{"n_layer": 9, "d_model": 768, "n_experts": 16, "experts_per_token": 2, "d_expert": 448, "d_shared_expert": 640, "activation": "clamped_swiglu", "moe_layers": [0, 1, 2, 3, 4, 5, 6, 7, 8], "router_score": "softmax", "normalize_top_k": true, "routed_scale": 1.41, "balance_loss": 0.00228, "balance_bias": false, "router_noise": 0.1, "init_std_router": 0.00921, "lr_router": 0.000957, "n_head": 12, "n_kv_head": 4, "head_dim": 64, "vocab_size": 16384, "norm": "rmsnorm", "norm_place": "pre", "norm_eps": 1e-05, "positions": "rope", "rope_base": 10000.0, "rope_fraction": 1.0, "qk_norm": false, "attn_scale": 0.125, "tie_embeddings": false, "parallel_block": false, "init": "uniform", "init_std_qkv": 0.0162, "init_std_o": 0.00382, "init_std_up": 0.0162, "init_std_down": 0.00234, "optimizer": "muon_variant", "lr": 0.00542, "lr_mult_down": 0.7, "beta1": 0.9, "lr_head": 0.00353, "grad_clip": 2.0, "warmup_steps": 200, "schedule": "wsd", "decay_fraction": 1.0, "decay_shape": "sqrt", "final_lr_fraction": 0.0, "batch_tokens": 65536, "seq_len": 1024, "doc_mask": false, "train_tokens": 425900000, "steps": 6499, "dataset": "wikipedia_en"}
Below are experts of layer 5 (counted from 0) of a mixture-of-experts language model. Rows are named router (the router's row for the expert), gate (a neuron's input weights, with its number), up (a neuron's input weights, with its number), down (a neuron's output weights, with its number) and show model dimensions 384-447. Each number is 500 + 50 x the weight over its row's rms, rounded and kept within 0 to 999. Numbers have three digits each.
Before each expert's rows: "comes after" lists some tokens at least twice as common just before its tokens as in all text; "mostly gets" lists some tokens that are sent to it at least half of the time. This comes from a sample of Wikipedia text that the model never trained on. Tokens count by the router's weight.

# expert 3
comes after: " | ", "; ", ") | ", " ", ": ", " |  | "
mostly gets: "½", " During", " began", " before", " According to", " after"
router:577488438496480540545554511459495468548497465507500449523561502501524525565487468471524543473496475517424457452452543434469537561477556519518499551486542507451564493547535448501580611613492477
gate0:449531535491449443544479523546510484478543437498523458409553565468520408515533438527590418620487427495427439417547461513516487452461480427502515449461462403536558446471515465479490485510443534
up0:446536473529481424514473534516490462551476514441514554455558556499605443597552515594533442493500412489440544434518506511502489519507459514516517459398465455466539476469523452469507437572433477
down0:515551523579403552508532519478496611434555537630490480594443490473582530573499469483443474624568582476490593503534474466485464573493525529608528487518587520630555434451550478431369426481526507
gate1:481422389478463573525427512458471446497450564468537532468463523537444507455525529521474497466478658483461531491594456567573498476590418562530413523403490542538479471556474532501540501534449541
up1:338493471519472527527499496550528480521512508551492480531511520449453540516551476488544454575521591470517433507568429543486525476534414518502558412495475485473471535456520494513463568503497545
down1:598525396506512482599523551518495511465459493572522606486567483472485575409478549446435602538532544514460571516474561585416501457559459449475471541551533505512598486561453522433529473502444476
gate2:525602480464547598544495558483536471463447454524496426501562529502488526455485492493439429476520563552631431486514548456470533571613436476478439567462549551597541407548519404478590394555586501
up2:540504512415490492515577571479531405514470489479502527580495479617546429485436538463502509437534554444572469518503533467552599510486452453470355524496602478513567474558480515500562453524567555
down2:486465427524508321560494482480517517483463563536508494466496493488466557518485544491572454534518571530532539461484527487504501497489468460498544442601477505410537523515481472561357501404441495
gate3:496553402560489518546543523510520493522573523534414504566423489442462513523472568490494477533623453477562480523595496511547476521537520582589488518443535509525549529443594470577598581576482566
up3:506536395496435563517568507564583458537589458550429533492524539502515451499441556425402503522645440432443483533500546478517546506481515565552461576409494505496482451442486488526549566617486531
down3:463502470560478546538447503539497481554519549543509463427521518463556520526520397509507555465476430498576445485460401427465520557508463574513570490477457535523469478511498548504477486474448597
gate4:434596465482470540549514550546424476409535514524489529585569447512529461442546521568504578481503553512559471561467478589477473543575478585440533571484598585608513507561550536528480448520456564
up4:471585586440483514424470483524554492400475499533553447600526494505562481416471515527431499463413496426473428536474420495480427509525477582546559501513484522463463552539496448504524478546466530
down4:479576486471386523492593503560425547513469509571493513460490556484469550506484435473541501570522463524490521527469514459486605429562499389510522429483556472579473483497423495512530444455541402
gate5:504500496455447497431508558409493431471418442482573543576614498460565530455452486447390517392470533507471571534555514509447583479568557566579463553503510508553550509514443469588524469491560497
up5:502550467490488509461537582481531431509468466469505457477613450552575534371502500473448522437447561521479563489491515451441566480507491495583472583577532565551604472498534492604507493421493370
down5:448546480545539505531469484467580568467546478516432488407404430445502497482387520541554527502555467473541463493589473614454512481531488442442496436493524484565590499560508468600457524515537456
gate6:500575482646503459508425449493518446528468399471480551412556537493501450447411422502529509492449482518535475437425540549431544539525427475546550558457443511599438512533547465553496523518533478
up6:512457501537511474515534455365455449499480453552497481462540516450505462461473456525519484527412489497645518518424545571504552584577536438454496564525474549440492442555563500523551597544491455
down6:581530498471491529531552498475514502519460456507425481479457535580490468558556546405452531484465539431465432494454532531461543595518501407608421510419459429443548465518531521496513549529540550
gate7:461575529460539466489519461504521483566554547528494518575510537372508528436557533504485513500469487526623494535512517513556455577491581438511495418598514479492502479535458599401439451539532446
up7:530571584467476589510504507519566510587568455477426478573439526454565512522576564570453583493492497522487490548530592471569409506599512460476558433581527462462455478500412509469433469500542473
down7:567387481479514527474522522460504524493453437433445458397537510531485509525512475507513464524526538493495474544535546523483547555515481580472506522558476388584569581452456482533490578497476632
gate8:498549452500455474588486500397538455552527497459511395473578544449450514493558468466578435447524522524470616485551591451517547503531439418505532595535492464566501497471490514442413570459533500
up8:568466454500448481560478514500500402511472475433479432471581503396448473402562484402519473515467449547462515573426552446501553483470489441493545490455434545520528551513495463490441505490486487
down8:528478547439556472482580514532610551463449465508602438516438512573458509577475598508517484519531519547508463546447456513528474535433611472525562463494497573484506586560447493505514518459558420
gate9:523576481446500447623522454593460482447530421552530490513433446471432611577558484429502518587519483384521531395506551518497589482538477572484446466478510441502438574522511417503436528399434540
up9:490554438462497464555580474628424480526459395530577470497427522513419526526559519515486536540450497470471424359477542482531540516544451525546456491564497521502505493519549526483533567434411426
down9:488461571399475537546436518474583548472503560493466442539492531524516436509550398490477517504578505489491537523556466557515512471507439432508541421519492477509577554538497499450505529516490586
gate10:508490487496604443504405430456545465536476516554432569513461653450409502537616474542542531540476565479526491496475536476541406570473406379604487443421532512564505534511480514526549562465543482
up10:545482486580637482486486497475549485480559506493458532582486652507494472526533537554524467503453469448573504472504503492393432543448406411566481441437511508543588476443498551577566513488541499
down10:538461501586447526550553514459470474532539519553380575443501493574498556485462546564469488459479546515409476580512472562507491465508610484514521476486376568490457476469628488469491496465527571
gate11:535474589533515486554548504566483484430456523401428544509541416474518550430539470458499451474512455514549441498542528533497486557486589559552579430556501504507486465430447492557479505512556480
up11:492513557536518372535572487607458522466561498370530510470567477458442486490420429474494548507516496491505524466441465471474437491530576501474533456557542510492484517428458450544483610483516516
down11:488574415483384483552449526553507448559453559568541484477423560477468465420549468503519507538573504538466571516461509527545603546458423529474541685454481437519512548543555501508510439533475543
gate12:433449525467530426514421447540474480460479538536466497543536455532507452522425447384446516475548457496470458487518495590477448397538543479490427385523562584599449489611527499494473563473517474
up12:442428469524375436452425541518513525486502519565463484510433534383444464450460493429441462561490542479526510397522607546517546522514566550498541436526464536518545522538470514469532442443574464
down12:585587501464384480468404510484476581511538480461590537575487360508506566572560523528533454516502472538548510430498479513431452420585471560447473569517585591463555505480555492546528530581507496
gate13:469512422540504543468547403461519608499562368575486531522447515480501487449490518570522509444500497566501509434533496455479417597561514459499460425442464536445482559535471500395418434495495481
up13:584555411461479578438589443455487651385520406580510477542387471436539424504566451538537472408496454554501529483546458471449486551492486379543511466449495570479507479564472509409535461433560420
down13:441490489424470566501482612458489454536455523468484458574499521484555491425529511432597491540469463461511514472476488491525509487546497552440523524456521450499489416540395537459573516459517408
gate14:541497525552579529594538480525460486594476509494535456571391452462436544470440544485589576544468519442486571500499529465551530485571565449429542489536490407452504471579454520450486435542569419
up14:560503614517499546545474577433528473491419512475619479561386473457514572477491600426592525448483528526423469542507539567495519453568505466378501535498456468559497437519479447449518537498482497
down14:553491482559548333525511522478563471536440555525436504441558565521441368524590519461542457493524503487584463530444441478525447483456497463538395478506490521620450500469488437484420488506515461
gate15:521612491529497449596495575435453408404515530432483484442489547529465508481539494480526481396515516403403489476444556499547490516465669503469509414528452515514457528478492560529505520432454502
up15:569575477474535530514522514378467405407409424429467509482459453522458477516505492571559505436380491511438534457489556588540548504485582525498450492435470464519486527564453566562540417478452431
down15:484497414489434478475563486462512512535661598534558554462488498447589490411537612475516458550519397534525579496448480546518489565440513502503486472476519507444515460415451487529445424495580499
gate16:563473546446437488541507510505547536455482499528506524515493382543535397475457506489516462458414515478491421548457587515568461533340421597565509516580541500469488470433480576538613533557559486
up16:455498521409401425531560542527556551463463440480478417514485558600431405449497512576575455441489491427526477512422481498596497556451450577453505441481574437412593456440507531539475555523503399
down16:593526501486557502488520431511504516448497487469523491516518560441488355568459411474414421524559479576522552527382506547470523536481498481453564540553533509542509645477557474556519471466422519
gate17:525512399427476471519492486479482483541446511543581458518418558484539504523550515466450437484518418554554476438601607526543435501450499533491500558553545575503534486457483581420475555594530457
up17:525563428407423461564540478544468502474448572512577382509496567482531511603606549488421444485437425492549562403515606465460463477394532547416538470515457477403509528462450494462515519542469468
down17:453471489419465459414467520478413499552518423549413427502587506461458581413397555463492546532419617540438485556419531541501467456604576476435499510525570419454531557560546556499526514478376511
gate18:469488496535490597475426518438529500565534452546510518548527458376539541478488511445479474480546512406513440429509564499469522553480545550531426571488349480536506527548496415617465520556492515
up18:456561601609482533441452463461523516618498482568565521561460444430523509569492530529448531541432601457575528500520559483495540518551490546455430545535473535481567512449452444615544464451567559
down18:532606603555457460486489508411522540546394504526478566450491564510453468494443517509475563528472563517537529434563513484542442387550464527537532458538484489477567507517480552401463527456511425
gate19:639541468558402472514397479562544509535501560537485483577510476587486436529585554508517463578393540494418473470419423558459389494481475482534512447546488433488470502570526481507545573548600512
up19:553466464476527525530423488494507525576528550532428514488469482535460543615489472458460538507476479509392513465576426604463441492467377455559515544470472419435568469570490517545464510449627490
down19:410440503489483571423442582475460568467490537422461566505525570491549497547438458463523533453497524603532544504513471506478497512537545467483469500571619480468485437490495473512551542490501496
gate20:592560434471522524558376526403511508516505484483574430545449486527517456470455538538478506647542435433373460500550466492529524461468431506521550430482477458391509463472458341537523475481578465
up20:660551505533468534501423523458496472501563498476519474472481442594474490503495497517490536620569573443377496525544455481598534417540447480520577520546477503497619513578504408538523457463499506
down20:440487556504553535417525521508495482517467634468505589436622434496448481550489414433546525423476442508493444568425456464525472507530476501456462602436511495445571450498532509587469451517485541

# expert 14
comes after: ".", ",", "–", "′", "5", "6"
mostly gets: " million", "°E", "00", "|  | Republican", "%", " km"
router:448352545552507486558560436442412531447487425507553510486509503458475535481578494574448437518499462522498581477415480521506533461556563502542488530487554482490474539506462483446515508421547500
gate0:513473485584535494572526486466457543541452527512584449506422460606532541455539507430555537540464509462460496491464507450519472522535487482555546510525511577506483476532526553500489473421570529
up0:529501450506442499517440499487459571487423480439546428479452422589522486493489509469536486507507485418443434543385489474526505546550482520607528508512541514460432510584462513440493529489501510
down0:499487572518428539477458522480504556519547476435439498608563467507580398508454533508485461463576552541464478476517513454476521477508481552449476391472433498537484524606510520572457415460510544
gate1:387540491505531463517491501506514538437578520466517508541571441547525519606526514524510517472411546528541507487469445504574522546501587547576518542536566465571560485395500480425462535468529530
up1:416557490537514379502467544463462488513568489434504496483559452437542430528484501448568453512503591439535486494533507567498519631589516669495458551462492558520521521417446538423506613482522586
down1:557551485517415471506503523457520482504529444490507453520508543513438488456453482458428458488564604554552471521481522506432454443496379546567351481545465473607530546570497506527592623445507504
gate2:481513443522428450555572507485449468500550466490595480479586512500501482465494464567541543559516506541573529435461529467495585504479563536536427452563575431550478540570571527520524476540469585
up2:477513456519454460517541500513416508520529630490515492528511514442465493381506445506462492527573460613570565546566491559492482405455619496523517386570546470567547545503527426532500518528550519
down2:481498531499553494508554439415499435562464611494471538481487466501505476443464452513543488473562459479547532477499595499540432521529474463481473465456458550451467503513511409544501594475487570
gate3:485457544457534446484510588531470539459501547493511511541539509463494501531547501564454484451446500514578510490412492491500575546488559579491529479479457530470467480534468480526512530532450530
up3:567481499568501559462489577493550438374453459513497473577536505440443467548463433507469423516445527434496486430466610481555619526486580564575482487582500478470351479525574526486521492487542551
down3:562547410527411531496551444534509485461468521440495543454483385487491514447538386596489461530525495444573530490466522440441479587550602513582459561543482548540521472519572463474574496496585581
gate4:494463545473564540459489491561482448440523451471458528458509509528484635519485484546473593477612553496484546512477447507505462474527528581433574537446481528565466528439502455502441582505423444
up4:438478443505516463471514458515531450403511503561541584541595499548458572568492466526470457516541507436555444488531463593534481485474571441433545466523443464565505509498552479427421595486415486
down4:448468531520514495496663398508437432516510450511432468449516491430537457561431460540510401458460497495498498489554543467496475485355476494510548536501498514540509440478532603490563494471460421
gate5:515565541423484487461480443522465485586495523489538464501460532584502442462516509454533589435469514480555447514541550511473514520479528517511516471459567488567512421447489498487522448543543566
up5:548497516462419473466487442492481414507506539472552444540444479545382530427489548490464632500539486512513440525459496445476513526412512520482578478517562502481507507501452534476521454473582511
down5:449498487533469504548494539524529503467530509481551485486529470507436509557453440515372514517494466519552583527406545499525428472418439496475527604529550479397574536495542533554558587488577430
gate6:530549432542491501471470541496572527399475401474548521635515521535495498550499462533535558467487500554561505479435557493568557434496464536552471532528564471488481537471477513552516503533556457
up6:439540535526500524499482511436426442425584430528479475617532458595512493644485507511602504542568515586541538506544507445514475451530458483518426507531484486449472578446422529406498487527528482
down6:468494525507521451443503536485499464467555607487478512550479431454498440619478506489480497526510535410466421577506520645488517513478555501442467494455457528538438428577557555521526499484569519
gate7:461455468477591472493525508549518465484514516485562533511512571529543612549491422496449434515473494523615552520482455474421525482408530441507590555626591530579510528561510503366516520430502372
up7:489597452488652503552485602518460471538500507399448573559591519510558573541512469559474479410493535507565505528439492458427579540436511469504487577587535513569596553531586524358472420568507425
down7:497522471554407426455485481507455524448528531495438491440452476481390508525533442471506541574468494500627587561531593659527448502488572529425593505483479483465446535449478482500521545560385538
gate8:599491498533549441520457563583507575416561534526511423467375536431485538519483553458510448446485550534468467508545471544488439452467477482507427529524416462490542471522459473524465542452541531
up8:523472545482462439519513554623436520484544450577454430508441411433494482544445504482575501506458525544462525443532465504496537507431473486406457403479515437439507501478437476518510489453485570
down8:506537570516553559498523569445597434504515511545568513522534555565577503415477483522501532452500531477590429496493501453560487468518532461455458574505516525390409440505534499450517470503460458
gate9:516483509461464488399610470461504489500540514470481464552481488395512509560486527461551478532472432548558487539382523605504575550455630455520542529499473514509436506453404531456430532486481571
up9:492484481473465519479534428465551552507496507465508524538461482395440528499486486549525514504530459565583540518483448622490578511464603463523491483521486448490468593452446459394511570568515492
down9:514439515519504539589460515527440471510492458453398507582537457517546546506507546498549520369456618427413537434560480514444523444425485479500532531485499430503548498559470557537547437506470570
gate10:484474512503461489591444537429558557551569523563490451580493570428472540454446477535461579548500670480453466573436465499531519588478466435537520510413511565477569544519476512497498481615479407
up10:488478422487465499501444527456497474559518460583432424548468576494470443466567480640492563486466632446524491619517555433553482547520514550555528458516520445476579517486448523580410502530485389
down10:560423540493496457444463505529506562509422515461556509503529519585543553477464477462487454417459548494511547513531518417470547574526607528483542518491585559485429425524539397503480564506551541
gate11:544414584569531502515538526538468530456526425408419561550547522446449517462561470458416486483485514448415563521566556506443496462472583500530485439397561492464499512447484460486606578526555475
up11:553399540429465501500552533435559521436540415466396490467518511437529467466519418541500503450434557415456531519492495512469511508514547566480500497442564510570459502473573439514523523521440400
down11:506518564451591494451534513457540482475481418570496535486482546563524575496461528446539421559495508496575407522538489501507485511564470540518522502544481492530552575477516515449448554445486633
gate12:441505462462547579489431478556500431432458438465540527553436511506440435394473471482468584458561533471467476576492486450578366567505582517519518406566589534554464526496563536425501542495469474
up12:502454525518611510455496448548465500449422435537551543579505577469522500414575429512453550527590408594490549514485560520532412553567515532519508410482476522545487471513535480494464567498512481
down12:547535471509512411496548552388552437631645544455534589482450548589532452524583550472465472455520513539528514504559602579475436530550555470477455477586419492529458529484543478498451493479447480
gate13:474471509524469488464506531447571486569561475598499568502539491509528596511528515458527494497519486455527481376399499507513519549476485575446494399494525446483552482501473552431541434469504477
up13:472441487554536500497517601472510516562521519540484511534475497405536521446551542402465497499547530528435512355515481550510631559515564554438466403449443419529502430506569585554460419448511474
down13:512377516481450493425499483455391530465548502573403500586511526448465439503479549559438480434480575474437559505487517565505504540507472532541485609470490477372468496412528529495325509437430496
gate14:565548422513480482482514561450502475538477459551483534546513502535620450475431550484511571466552473492424506466440468494531424531459476537506509474518493486521499534546491433452481551465545516
up14:477540545510458458550458524547444480448524648544501449494545483568491609471519581497473541477563388455433553491399569530557550527519461488380472517464489492474416510535455518474430498490491505
down14:492401512484473484532602362401551512529479480498549597586503465478474473560435436493498466535458503510578495530501581520528500458568517461501440500498579512496465533395495430530412471513532442
gate15:510484471550505516517430565500556478534572408458616527560530506559535529562491495513525510442510426493548503529536568486501555501567491513600462484335535556522531503456566444492456467557525528
up15:506461468506494544515425460475571535552493442502512560515507561509507523499562445520528406433484389508637537616477497515552508483554499499504512460421469509395455551480587523498499460498578562
down15:516491513498491457534466468496468529543538544471486451499533450560495382491586467456428474522472560479503436487525476527462473412487567555455397508509578503494516442493477521462525531560548449
gate16:538554496525555551545480578534535527397500514448459406446518392501493597508449466483429428543419520560563510483499557489560452446613415473523474447422470520591546511503499511543525422477486450
up16:420538524560516460537501507573431452533483462571530435542550426546525570517501513475498488526474498503546597412520570468565516434501443465554459422476469503550513511449549475493544517537517457
down16:504458488458463498487479609527568433529525561456504468539495563484433473574502562507542492498492522472424569527496448584545481528469469543501456504589504450618462516428564523456524436441486537
gate17:574548476541645478527524523461495507526459532528483495519460596442545430588472444423636455511466550564533490496457437505499455534488497562465519484434523525572505457555442541501593544511512528
up17:580513442524612458538524523560551475500471454487588511504441478447534435506522525487564475489475575499520537445429508493550518530530556485477512499489543463539450449540555472531538502559549580
down17:486494554493432397602443466598399490486543475419473404470499474493518568484517440567479404464537507467479488448548467489502444535516519599456509567533438550489504543422553457460522503514475473
gate18:445494506445588503502589420526458475434507486567444563487521542564535432583592546499483558484550576472393472499562568505475478445442482629482389558459550487437496484382585517460545424540562493
up18:488466519460528479538532462544532543448499573440416494480474427548479454496591487522422493495481468509496460532528515484492501425464547576524459530439540549416434538409621520431528497398595522
down18:509478540499439508458410521569514534579580384463552494449435488433450584424509495477496503521524496544426484554468507453578429448561540471532597502500467492514540458484442511463535584453541473
gate19:520513438589469534465500482527471470397508496611465541528429434521486534532490470455551592551535518463428484466407567444585529467556491541449535419416524462489481475461539515469542463477570444
up19:449535533573384480477541524560556512437531535531485565445425436501505490440516492450427568525467496467421486491458551475606465424535519583436486459458479569478575483567527514430452447474513475
down19:533461483563553460532509484544478542603495500517512537505454615499579483445504590457492525508569515504429515442481510427436448453455391431480552545561537510474493487477450466415496510455598614
gate20:470422471457484468438520534514442457492444436521585506463530499566505471484549478475536469499522419498527544488494551440515533495573506422518491472445530549442554560567528536438510501495486489
up20:466480524490474506380495561453449524450550467565598487438528526526589474467485475536477444492547499557485452443512507447499455539550537439438479520440479453502475485444552526485460545521453558
down20:406483425506460495502488536522484470469493478528461501534519459473467470428514538563450486528515537473562515498382526576489494562445583441531496514512520486472448437558485541529463487491392506

# expert 7
comes after: "1", "2", " ", "–", "'s", " in the"
mostly gets: " production", " students", " aircraft", " forces", " army", " system"
router:542483555461504537598473526546426503488494540515538469408471450546492498548581474500434457509478594465479459493473471557528482544482471528622539500392501492469535494471384529535539473456443497
gate0:424515435540459495492514506536471490530517495511551555514534477471527383480549543527516499448485514523503536524577414529393395542543464486522488426468520570478584376505380417500447443581613551
up0:462445522601457588472534463451534520419467524468479469512485537513547489537624494504534440456530540513528524546659423477474528491525423467507546391485506521474527442489388465519475411575513556
down0:499462436457519462525522474456486583516509398594489518577582604530457553519429504543487546538501572504479419472457513453515551386526494466426486480548486527487490537544534550492517509447424513
gate1:546536494580430567564431452488513600538438514577551442497576557454456569520549464506473514534516567507530490462553505490585583456449531537474517439573549541490505425546454523495523518446454478
up1:471537487454428534572409532473496604484526528592475492477498517415453562586483525437450460545547489555463478557480519473462574523498502455580469432545552532526465588471465474490455442473412515
down1:584468577453521582508511503495483592469523540567487486515536589499513606495485580551529524568550532434454542539430461577410422509516473560457478581516485548505545547514464516501445483378548501
gate2:596447525508451466425494489519487504514450639552453531420466554469572515424360394603599470499474519498452532505380506502566521493472518569495553519401601514478444473493430552482503529533443468
up2:543510538494408541521511556490471591516472565550498508519432528554579526445477507605562473593569521498526551456475517483535420496470473463536465419483585441506446551522447468598559366536476450
down2:474414552451584542548450539537512453444506523425490413455472513495552476524499501480557510513588539480497563466519531484471523447464501570411458495577494529550494482433520442522503541434505468
gate3:469527552511538536457458516599501516538396369536496532490505544452547523550407505502439531443394463498508404468495482439394548463545505531578406537458595429468506513527524483548587483604535591
up3:515497550498538436447465458601473466487464472590487427521544540510516538544445490546464546512345503473444411479527407441462558476552439634567481527435560476457569497525520543509547458565467525
down3:488537471472518485527488504608577510523574473510505469528538489405402483481590449525490481567463535504527559466533481510588510519474467484538500479525484482448533444516381549542499454528471584
gate4:445469573515513477535558525461583464504501528555536455521514517526434518451539466522432458489573520487528567495483454473551466614517369499480548541515544463499467598420483456559483409555501619
up4:535495454536505521450413482468590454504531590572569538494587483510479503527388500418494508501538429567554444467447587525535402483508473493497546484556518505548457533501620542512505470528403596
down4:476494583528537508550627453537481554472457514539590436533531588415574498515454524505461509456545509545471523494450472531525471487482452513457429462447419449426487566533509551432449630493549494
gate5:528492460491531477503468501551471421519519426433507528462513484527519511409452451548495448533475469490458487502441516487574566402465487588473462537404515515544504514528585560426529558514504447
up5:527407555411466503511537459416431417466487478496485570520508542471458605544558498473574453550510456525422483520425453528544552580442471566561498466490440476544536604433529486468520528445467415
down5:450461446544530572421485517468654441488494423509552424485487430574407505440578535580439568501595576477473535370547480436529494396602474466498505574555490592390462562594553524488521473407493485
gate6:407533462490417465481581553500524443445455531449579472544479478520398457466531479580581387421543481588541591543511493590410564559577501501492498539477457528544544498446498515525429471484542518
up6:440489493535421443459504506527510444514530544465504420536430450532475535428550435563518474493471503547588531543487585539427525629591453469445426444565534499451575514441496551480413434450550493
down6:442472534511517545521369456511478441557462510458431562508485627506581505527450558462464630599441475447466500475454541495451446382391506422519483498590522467435447574542496435455574510477594576
gate7:513563482447567520543524569521497503614459495538459447546474431435593566489442448576550551431489517521441487579468552579416497506455617460650538481517560466452441382452479543491441626509359461
up7:480571481486611415555596526506472475641504501501562514441496419457475581481437537515542599462517567469512505563544495586396486486469510430608558473562505530444430465485480484489487615469415477
down7:510561579546554597434503503576501408459575535484602548586405614526469429569521485519472525527568522530496481598531491440513534469488397503494419484512484506484569539501541496557566368624437636
gate8:569519535499470445568452496491450485538487438525524436510416496530515476488445543562441593550507558430444417469523467500588503485511529425529468550467447471549469582536492510583587575454577444
up8:475556495471465478585483387503524557515462410492486379522463488457458509520405453601508644507532527465444486454548496433573493467494470478485471541447511522508550583524479466519411541397541524
down8:541456541536479528533571469513586568446482478429568638514505484382486505467478506466469481488520488564506545549492454535458412441502539517521511460584478586542435445502468424478409621560479468
gate9:508631529504571505521507434431513465512549532466488510572477476477468409436451530579499490450520483425457471511427503508575451526563511522482470450527480488525500443564448460509437521522421486
up9:470551593548521489407476500435557440469496569496541512556432464497497412517536560488555461408490516449482520462432486456473535422561489504553397568547516527555494576431426525480454514482462455
down9:475539439563455480548464538435496474585524504472462507569573552568502515539560501473493461549536521519491531519531489505533498520443490456541485503472444524513488549522503586516462452460480464
gate10:503441518436473495410429547496522369584531520400479475467511485528453545466512550515570456514547524525490451491506535599528521465540568483462489415438459522579521465456381461492509514518536558
up10:487500418479446541449588511466559475504430475465461507570591441570471493427588549536525464477493538482428540514522570553473430453460577480510505539418390517448494482517416432580443535501549507
down10:501424464540509393484503504530602570418571382390490483542547495485506574506414585498580531541459495467405514517393447409547503499483476514483437657581526530496511525476538624538418548427437480
gate11:530581521570492497387600499497542534591504564518581432527452547517530439425591554438499515619483449454578536484503537555546533536526429449535552545560559425392543495429490456487403496560536516
up11:396615459589532528482582450464445518493507565475548528557445443545577511456574527477565513548600466468537508516436440516456533517463477419553502613547527374472602480458487479472500494527575466
down11:509490462486583514524494505566405539399441526454419436464627468609510470546495531553418507517567424476487528522444406477514490574458549507474517402459398480556444590491495514442485482592453491
gate12:503515460507525432522541468491440463449493476537525512524431485472402533485596496526449476549516517556450468474423459628522502434458544510439495529502521460497448564479479488476523569530569483
up12:563475585480549420529507479454449446449488546551502608562503450556441470514559563466528449541453547476435502521408568544535446494489513527481527447490383429480392465479551523618581510570507472
down12:539475483497439494478528480454556531456477528512545454498485454574528549490479494565532526454450520475441531460522506487511439512549500434538542429410507556540443475457473533519472604500565521
gate13:478546447525454511475471505465554556485512397500622550496521462486465550609485480447477429518521449493462597546524463413570631554543454544518537456528479476516438536466450473370402569526559497
up13:457498414593498462529523475444499471488513536518530568536526410460565508568492534503486494466473455506538569522487462490440592573512362509441497455496535496526437570494469393473466494487505474
down13:517523470489468478471468505475522474571589468568398477458576469447455512488444463523528455588561416588490488525387441372555422542542418462483432453453557464535520513520426460551556537428516554
gate14:540580432474519487534457502573451550529462460457485541475546436594422568496487480510509455391457551447493567541601554541574544541540583572535529441513445556523577480468460447527434496451535537
up14:478556525525501470539528504470406555509504457556477506495455498568486525556525458515613443422597477430579540425571546546482542511595557597507583525451452554476586522525539440448448506471532456
down14:549331422555524458552550471535403417600459547545502552512547519542417461567562557479516521453551537562561517537468517517500542515550601511543518493532504568520523558549505413451448485452558544
gate15:553492452516430427458594483494479468585465561460517446514533439575516495603616540419518439565413502484585514433485557547544435465551534528505452479462527513533469499537553465577451557481556552
up15:572493478479420555581503536503497433549452602472523461549501469477561507495603406457413450535431494510497484537558478531548426509592556427511451491516515473542511511490534375501459518499510586
down15:573535551480462441540598415444517483437426469539521607496434554480456555431464483531489544487518522628406514496558521527419507518396431494469540475531576544538511488436488451502516511455536478
gate16:595553493535570604525488516479514548497444556412540441523492513467511576559541508576604510538450545451491487528503454406637497456558477569429538559534475467529525507587510494621524527568607419
up16:616516463554509450498415494520553440465472570510451452521488513450498469611448421557526504475525481476506549478475556435672604524538467621504508533520438504555496506551500517607503526506466502
down16:398464573519501455451538449478519445551456504501558534526521508504438448451527516502591415536515513427528471508431561479461575503461548510510581466528444460560464480480478541521533494586541547
gate17:461522417555461460480399538539428565570438443509462433474484553487486494541581547452570423528484511514557491488437501470470523521485408475531523432485440481440430524548513466502406474485496472
up17:519506463526512416540473516536437515494505519535497530465524464487444448528523463591469507516468545524579474379421565586505537591540491507490450532490438500464464484498510393567475503611567397
down17:491446518477503478435502508408508565535540543495524556577437572501543568392511505503537477422461512472511489487541479455584531429513529550407556564479471467437458437458468572478530559482575502
gate18:546498486526503515526463510492450547576524405426561447447593458484592458522617497491514521461423438431457515430549468500443474575568544577490484571491534464413540410510435495430609470393610435
up18:539547486509510528463495413539580527483512504442556391508517482484483530506608485470534467514476471501477466485484411495396600492557545528504518573513457537428555581537499498422501489463618596
down18:542488473526479526509571495488418459541519563484496520490439513447487511534515477459539476478540464488506603507537523432472499539560556508470489550412543527428458484547457549481457591509534519
gate19:450424467500596462560433509515506419481488472465550514510500500591580492505581552535561448494429351530472550458524417534401530532427529504484520524413470511512411491449538567515436583589480516
up19:437461500549576505498465424548477419447513524494508527524496565533590491524514534528489519543495450518503561507451458512517510434539517503603477549447589596472472528511476582585414594527484536
down19:593528506448434499446575523481631546534552470437452511545534427480548517499563484494496489535478432517447511494423463482548464600489547505468407488577506511567494507537449453571467435522467473
gate20:466472405540534445562539499494554507462496502550428469507496492528530535515567448481501444543481441506553589488465578449563495459544510513480426522472517543513549480586456453474543495480596538
up20:489496453552468562494507560560531575471533587472567533471399463496507512523566494519577461512537421528514445525507539512532562469548498565531567548523458458505507457545444511458412520493486531
down20:459485511527470478489536441508400525415539458517459466476428432483562422434635396508468520490482622471413504469474435508427626568524505542530634444557431486477459464543524520493489431435471430